From a checkpoint of a small mixture-of-experts model trained on Wikipedia: 6548 steps.
Below are experts of layer 12 (counted from 0) of a mixture-of-experts language model. Rows are named router (the router's row for the expert), gate (a neuron's input weights, with its number), up (a neuron's input weights, with its number), down (a neuron's output weights, with its number) and show model dimensions 0-255. Each number is 128 + 32 x the weight over its row's rms, rounded and kept within 0 to 255. Numbers have three digits each.
Before each expert's rows: "mostly gets" lists some tokens that are sent to it at least half of the time. This comes from a sample of Wikipedia text that the model never trained on.

# expert 31
mostly gets: " William", " Chris", " Robert", " Steve", " Joe", " Jason"
router:162146139111160104099166135111141125150154068150146126096136116165153160118170103134090096126143084101184078178088151133122112074149150135123128100076077126149153109155171172104078159113126098124159151082118174098132117125185124106190115150118191186085112093106156137153115140129141118137122115109111151116149143199111154150112154069132121158166098130071081073132124112085090124163211140142095118125181112150110118137109159138185131132155161144071093135141165153124143198162075096185128132142095163077155144141173099124175139143161146153149146106108169171163086158117137176120059113109160082121097120082102118122086123148132141158128104065183111080198156140094166132113161109171114126056153168127183148074151177142070071115120173104118144096090059056109101142160182152
gate0:093076167157198109138184155078111107182142150101167121110157154150195132123149104061128111164083105171169141171086106054111104086141174151133092103109133200136160117163159121117120101124137149107147088074154093157138114096189114223122173152112159172106112121182121124191112152142103073149136118166155130080125144153141145104136159081118189084078120090107086103111132140170119144153206114195135130045102170109114084097104104143130093122129112149108064153134079120133117121173128138116083122130102173136121143137180129130132142156088124137164176077082142150188150108078123155074088123143080090126133039139116111177111158122120160168158102117117090103153114130141135118123125152106122086103144149112183161148172158134122113091140148089136155159072136103099115089099154204
up0:107076163150205104139173163096097106186134143106156115118145136179178130158135105071147115124091098165184121163068116072080102080137153171136073087106139184145185105157196141114108083122125140105131071071155102168142136090195086212112163138135152160122111117179120115182112132148097069150138123168148115096130140137151155085145145102114174099080113086108087081115134122171102147158204147196134116052094154116126079118088113101125088108141100141125097168123119123115134121159148151115082115158092184131132137112158109141145141160103112145166145121095153164172157115078129155081083127153114088147145080149119119194113160131134154169167095110123106122149111118164143110119134147098108102108159134080188166136182183124125111070150146102095142168076132099098109115055151205
down0:123104067039146128124133085155124134154093137199133089148117177148140128144096167079121099108153101155091117127091157189116210191146165106136105130116113080156155128077099100122197162133139117130092140122153168118179141153102094112121118137097097114109080154107176140100080167116151118094121156153138153125132110137160120133150156174114086112133147133072126183174159110167078118080110161124060119072125107094096147117156134088163121155176149170164101112130086103122100179110119128117146073061131111087167114107124114178170131169135128075123083151113078153143122101206101136155114134072153103129124177121186147037200127119150210147130146113133150161093142149137149138132194138166179168172132094098104138108113091145126093128090084155074186082131182141130139172083145103

# expert 49
mostly gets: "|---|---|---|---|\n", "intend", " sequ", " satell", "Rec", " cam"
router:099085139167128200122190148155160142194116131170106169159128103122136088169154099099167161087089136155165131167125164146120113131156101110068140107156150130146123155128114171145103101083063093176152121085055092134092108117109094076120098108133104129077192078147097128175110124132113071116085160088131097135162099156127159109094116155134166152078111174164085107138161131122187171149136114167138092132165160080115086165127135196144142040115140140110118144105133140110126101152145118088092168132036142129126109078173162099031127131078137139116097115185166130122157152150093130151138154130128107130159107192146140191075143078115133147152105148144082136119148127149168110161081138066138056139105136142162130075189125160095129154113126108121175080188181075165098141122128137
gate0:097140149101104145151134102101162162171153137107120175125106131114131115159109161110065110125110116148125168147092100199081108152123141125130097089087081095111112136118187141117122067144063133121144119092071119094140102145107141136147179186094166149110123133127098176125075139138090080141110089129122074143121117177139158127059102176145190129126159158138121094152119194178184099131083093153107100140129106132105202158087104127125141088150172169111091132163142134129130169105159174133117121139058142140139174091145136059023134154097098223172103109145094178131090140166100107107155114163153119103177106195100123108138102159115135103144094133156158136124091122142174160108070100079135125097121137178093129108142132044080147163183215186106176146175149107140128114143119148
up0:079106147120096125154110127153144177164143139096106171131124157116112132164118151073128076132130133162135146136096117196093104151136141136145120094109087096116142085102163131116103091152068166129134131075074093084135086137091151140167198204077162127083143131152092133113053142147067095152106050123121112136078143157145153133054125171159199106141146174128142145137108180187153073135085118131111105153136084136129201160075107103154144090112160146153128133154136129153151192114140177147114130138085131151137141103129097060029143150137124218161140105139127133144092151168094100105133131177140115087165125186086145086148090134093123089096101124166146135143076133145152130094068074077139166095122126197094127120126148055111152153183180165109178124157147109146123138137111148
down0:137087141113117101163147129145160112135136127071151112182109165112065198099089114165143127171166152183140135149144127162063152100121160151172083218147097129187126113142134092114096131126099108113151144123172126127118136161098215133148138111092118054117117117086109132114132119074085093076164126178092094159168077049114096101138135135159157120165169128101112101164164116188088152087153149060182194118054102128100137123147176137058086151143195122133163103165124139083104127094153146094118125124169147134099121137099155127103138106177167165097116150125181093072138137156155074092131054120113193133156174108138127127115081097110143102067132153105145119148085113178169120086142120106096188097164140124125134107103167184140130141136174065144127096077162140127107133107120131

# expert 61
mostly gets: " would", " not", " could", " After", "After", " will"
router:118147173116111104184099088074092099155136122131122161169160157095101114089112125184098102092148136112126139062122179149108174199096151123178065116114131131085079069160138132089172070107174130131093102123149124097165111096103121075114153155179108082189154091139050153081128129149144139086146112170142136067106113101085177118132128158172132163096098158120092135151167134085128150161126122106154084092135117080079098132186105155120177051159083145135111086167158119151142126141179098115184127155120100138138134154150131132150091104182075139105104123126131135177113112107104081094182147142175149149070073060131104087123142183076088122058144110152090184102166119154129105146170189154164134112108099136130106186086157131115116122190107075134094144136103135121131085134183148
gate1:103171146087115141143159139129120137146185105176157075121159175163070081107142045140126151123048063115170179132164111110110126139126131103153109067103107131122127081196184118093169103127130145160099097154082099111138159126046153115099077141131125106062136124148127150116083083172155147100146088144145207117089112152143103166124132097140158195071141164114112155119147104082093115151113139106128156130078161114121118099139094154103162090122090196132091113168139122140121138146100103155149123128072108096121105185131137124184145109140115146157181194147180170149162117100175102154120124128152154160112097107158112151135129147105174182141145152128085149088149038073116120100127156168080135170112134184113131218100181097073118071132162104081179149160123138087118124132087119
up1:122148097059085144130158115109157156132197147150138097105139105173082113147157087110099151077061069118199134103122119090149158047168136116116138088126156157171167067175145095080190103135106163148085090099066053112179144128088140104059098109122106089064148127141140176109094057148127111071118100149101147100095132087147086165099142107090140132077152148111114146138080137126103114105126113117140156122082176072114151102153134156142174085134096192127098076143191131150113153125123121169114119134061112126077120157165157151185151171109128112149108171155197107133144108141135132151120148113182193134131125142154141157076139152108188170165128152170135144084116114114159114074187124133092151156120120148107145190123118092121090074140126109097168130195135139127165111121083123
down1:135104182152093121127139162110154027114174178179159135129185143155113154118108142184159158168136148181143094071153115129101090130124127101139186097154129119099104101082117080161155156158091120138156116152113169168165114115159086076163134129096150113111164128167096136072148140125142192172131090110142129144110046086124152125143138144144184110093082161113122171094099094091123098155092151150135097148049073157106107190177065132063143143115107100178089120109117169137170103083150154140114068138109142146083105112094092120133083161094121126127064091141099137144085094122127145202140176158118116119144157079048115090106113100118089165128098115141075162163102127126116127212156145188123108095148102133124075168147121113105129094154132062129143109134101087147120149054135167

# expert 35
mostly gets: "The", " Its", " our", " whose", " its", " the"
router:137176047163165178127100135112122135126119107148115115132149121154084163086183139136120161131099094124139053138080135146112181114149111114137062107126152143110126117116096133160199188119121175134099110182116157136132098120149193118189071097100111108132128124105155149092118165113140148141164110142121096140169120074166139117161100177138071156088091130152073178159205099130078163056159120137144136134118134155098122143208102088146144120086162147160080142111173153161100110126075182077184155188130102115086131121135085163153101103148103112111118134096117167129103150135110091111179133177094121191125127168131122032117145145084129065176151172170131134099132106137066138111119103046218103125100121104100098161095117156178085122123140156113172165081132163130108130122093109
gate0:115086121153125219137134106108132158134097140135098154161128159131134143117128130147078068088121072176087125132157081154165098137168122061118162110071180145091100117111073171182132157163133105189144128139050086124133154157086135182153111113181064162110150133116108124105106100151145178105173123137177143177064132135105157132145117162147075099105163094119184129142155033097162122093155133110132143111114141161160133094123061062166177071132159131136100086112134107146123102133115146074121163145161183144066187119126106113053144154119102096154127133134101117055132134163126099168097121182109149124131086165115126158154137147159173143074091124186087135070161129160125109165100160080167110161053137152084097125138141149091159158099116118113097136130154137132146069076135158
up0:145102132174121202136128125076099119143091166132125179155109161130133152122141133149115097106083061156101104126149092127161095103158122068116155054073177149126116119109086156169135182190128094176125104122051091117114179138102126193148106114176055164114146125113078133087067111129159184119163115131151148145068114128104190133192113156158094083117131113131140142127169060110148138083145106112157156084121140153154143077145081069134167097139157125133153094114135099163147098122122166071121188146148166137074189106130131123062127168118105094150121146130076119062135141150128132140100107169129156137160086185116111142145111132184152131078078089156070142090158127143093123171097150057165107190099150155089092166170125179164176123107130126130110166141170132161126082094145142
down0:123084155169179133091189163158093113129128147114109090159175234140148140142153118158078070163157058149128186140129183152127077133079166135133135098119079098165151107151124122150130110059106115118129104123073191202119114160168085122193140120116114149127108154142129108167141116164143163156165076098096152201148092122119182150154125094171152119092156126140147149109119124108118170119169124120141144097149168097134140100126121178134088128114109090119208151206161156099128126125137137074107102092129176080192126151120090101129107119156068105137087141096140065135154165108121130155076157125180081125121141155108141143125098108170139152076142107139069129120118073074140122106165167159144148119104128152105124115088142193076103025118168149129212155132119112098099138102141139

# expert 17
mostly gets: " a", "His", " her", " his", " various", " several"
router:109125061210128192084097099124093099128163088153112104130110093185098158157116144101140142120095086125182125113087086136125174165149149054116112126168158121135146184120096137160168104117147112114122156175138097162109167141171099154100139140058143179147112119142218148127172177153076150158160146130140107143141071149097161066125169112191154098067096108145129105070080091078131107135124099113108154135116142083167104161156093150097083133122123133219159100188161141118110125079151079151149113117102093116071164137110107171151082116087128179104113142156107145152112095107089129123110050152142100174143167169093152065122111192084177123163158163152133147137110103136124112132054181139111133127093090105115136165160070164121103151143113150110130092105075166143115149166122094
gate0:135130089119112110152082133080119161108145101113114060140117140201140143140148084104145131156121117094233132160144145117154124071103065155107130191152155122056112131111175096120121110053131063123074101104080160101145166149101099123103103104126124159090142179136182118128124070130115146149137085095148140142108092136106108110136124185123111144079168103115100094138171102113175106082093099140146150136072097114154092036166100113128118164110130138156157133116146156139177110095127117148119093126119112140142092133167104099084207163117128148136115140161135142108100180156141124127164134169097179146148158199138156130116140162208128120145073103210093092078124129169138149135049078140152162134053137114189127167138114173065182151122091119110083149087172157132107160127077094
up0:165120098115110139183113119110118135127133135100096087146156105222114148102169098122136126142115125140211144123159131115123160107090104161119099147109123102024153130117173082134125140063084074113093161149061148116151145153139117122082088103120126151082122187100181085118129063124107147178145121085112169153119088137064121076108114143155092176115164124103123093155193076079166139094124129147097157139102084102142107048149105077120131144116126110160169158106147181159197092102158118137131075146092100156145092179139153086102145136136154152121185159154121159099080169090132107129157154197110207115138146163137157151133113126194117116146122137198118078113129130175124136160047125150149146135082102119161137159157117187086174120114104094097131142072134161097069145116120084
down0:093106127116104081131160142146166151071075087157131181146154091139122119141161098208187083143110137116121133142116085131095164116078128131127179141122118118083166158100168116120176046111122145127116170083136140141158134102109147081076103198167122105131136150133131149100134129083124151139156101095119125097182118168149104186108166080149135099139135093069068123115128095129109135055119101099119150154131105152112144042111081161113077157090089077121126099091102173164148157148136143087101041144100150160168141184123177158121123129119146135140155113117079172084057050105126092108141081142109131143081164107155134151063163114125160167124141168121115139158170047088110134072124127080092115165087085119116067148151134168141164150134081080113137099132175116201167126118134110

# expert 12
mostly gets: " Jr", ".A", ".M", " Miller", " et", " Thompson"
router:154121073159146114159130079186133101172137103188169080110168166068093121147098084145077088084159059156124076165146122092155121115138129146091168117087154120081176182128144174139152130108115190138106102166137198081161159177125139136135125119109132124119124159127192128072124095127105090086204127138091115148095190134129131088176125114098103091107076089177145074132144129160124077147118120096082127134167127150081156128129170160118103105065116081166086130160170096129091167063061171126139107173164111130157125132148089104160192158163089147110118111131090131113126059153079166100113122104105098128128100076127124150132166162134152114128135150102091141117154134152129156196114079189079155103142142129206193085151149085075122093179137105114125146161133141098151113149102151
gate0:074143099096151044135143101173124130091087126144163121088125132131160114141160088095108202109152166083121126141113141100175132137131068060073090159145125165067110186110149123160113141046131146151135187119101146132124104106139107095159134072180097108150131114124155150112077111131149134147159066123129149140148145105183160197138157166124128166134107089136174135132096105151095094111085168076121080104120096147149164147147100098110089111082080176138111142116168209204198134101111117110135108114096086150187078108160136117109143103119100083157146167134175143104161201154117109105148157071090130137122131151156141119117082168098152098118083154113051054064144189122120099098138159052138083152143138114130135115115187091131133151134129178114100097140142143128099137119174180
up0:099130083102148067147140092165124123097096123125162162106131140115140109138154078120133195090145152076117123139127112117181146149117073031081084141140116152093128189127144105168123138068160135171142178094112141134086107106159093104170147068179110120145165132114163131086101144136145147142158069131150134155132161083200153189126152163126131163147087066151178152141085085129129124094078183090109075073119074152147148156144105106128091107096074162145126138120169212210193122105120122146151125131120104150165087096152144091128146086125113122173140162149146147121158217142108135082172152084087155135148122138153121092124089139094167098120097140107059068076131172114105084087127151077149102164127144120139160129070192085155144146126118185109095112158148139118108126103142177
down0:147137084080166078113147140165163146144112118076117078117123081133141128120181139099169150120129169093126129152138129122078213157105137141170137101111136146140107145110145120186097094132087141161163124124120109124127138093088089085007108128182116051125149074133078094107145147139150110179107134130112098126108100080182099181151123134129143172162152099157206094153062149106106117128105090112082115100086103182165182173097140085116110147150102111095150151156081109098145113111103127086172133160123115120083163104184144105106178168147156118118101107173038200154111229137157170140112170176132150115126111102124185150101118134091119121131173129149148116152110150144147146119129101116087115108141071137141154101104145085083194124108090127108062123148082176129123195106153094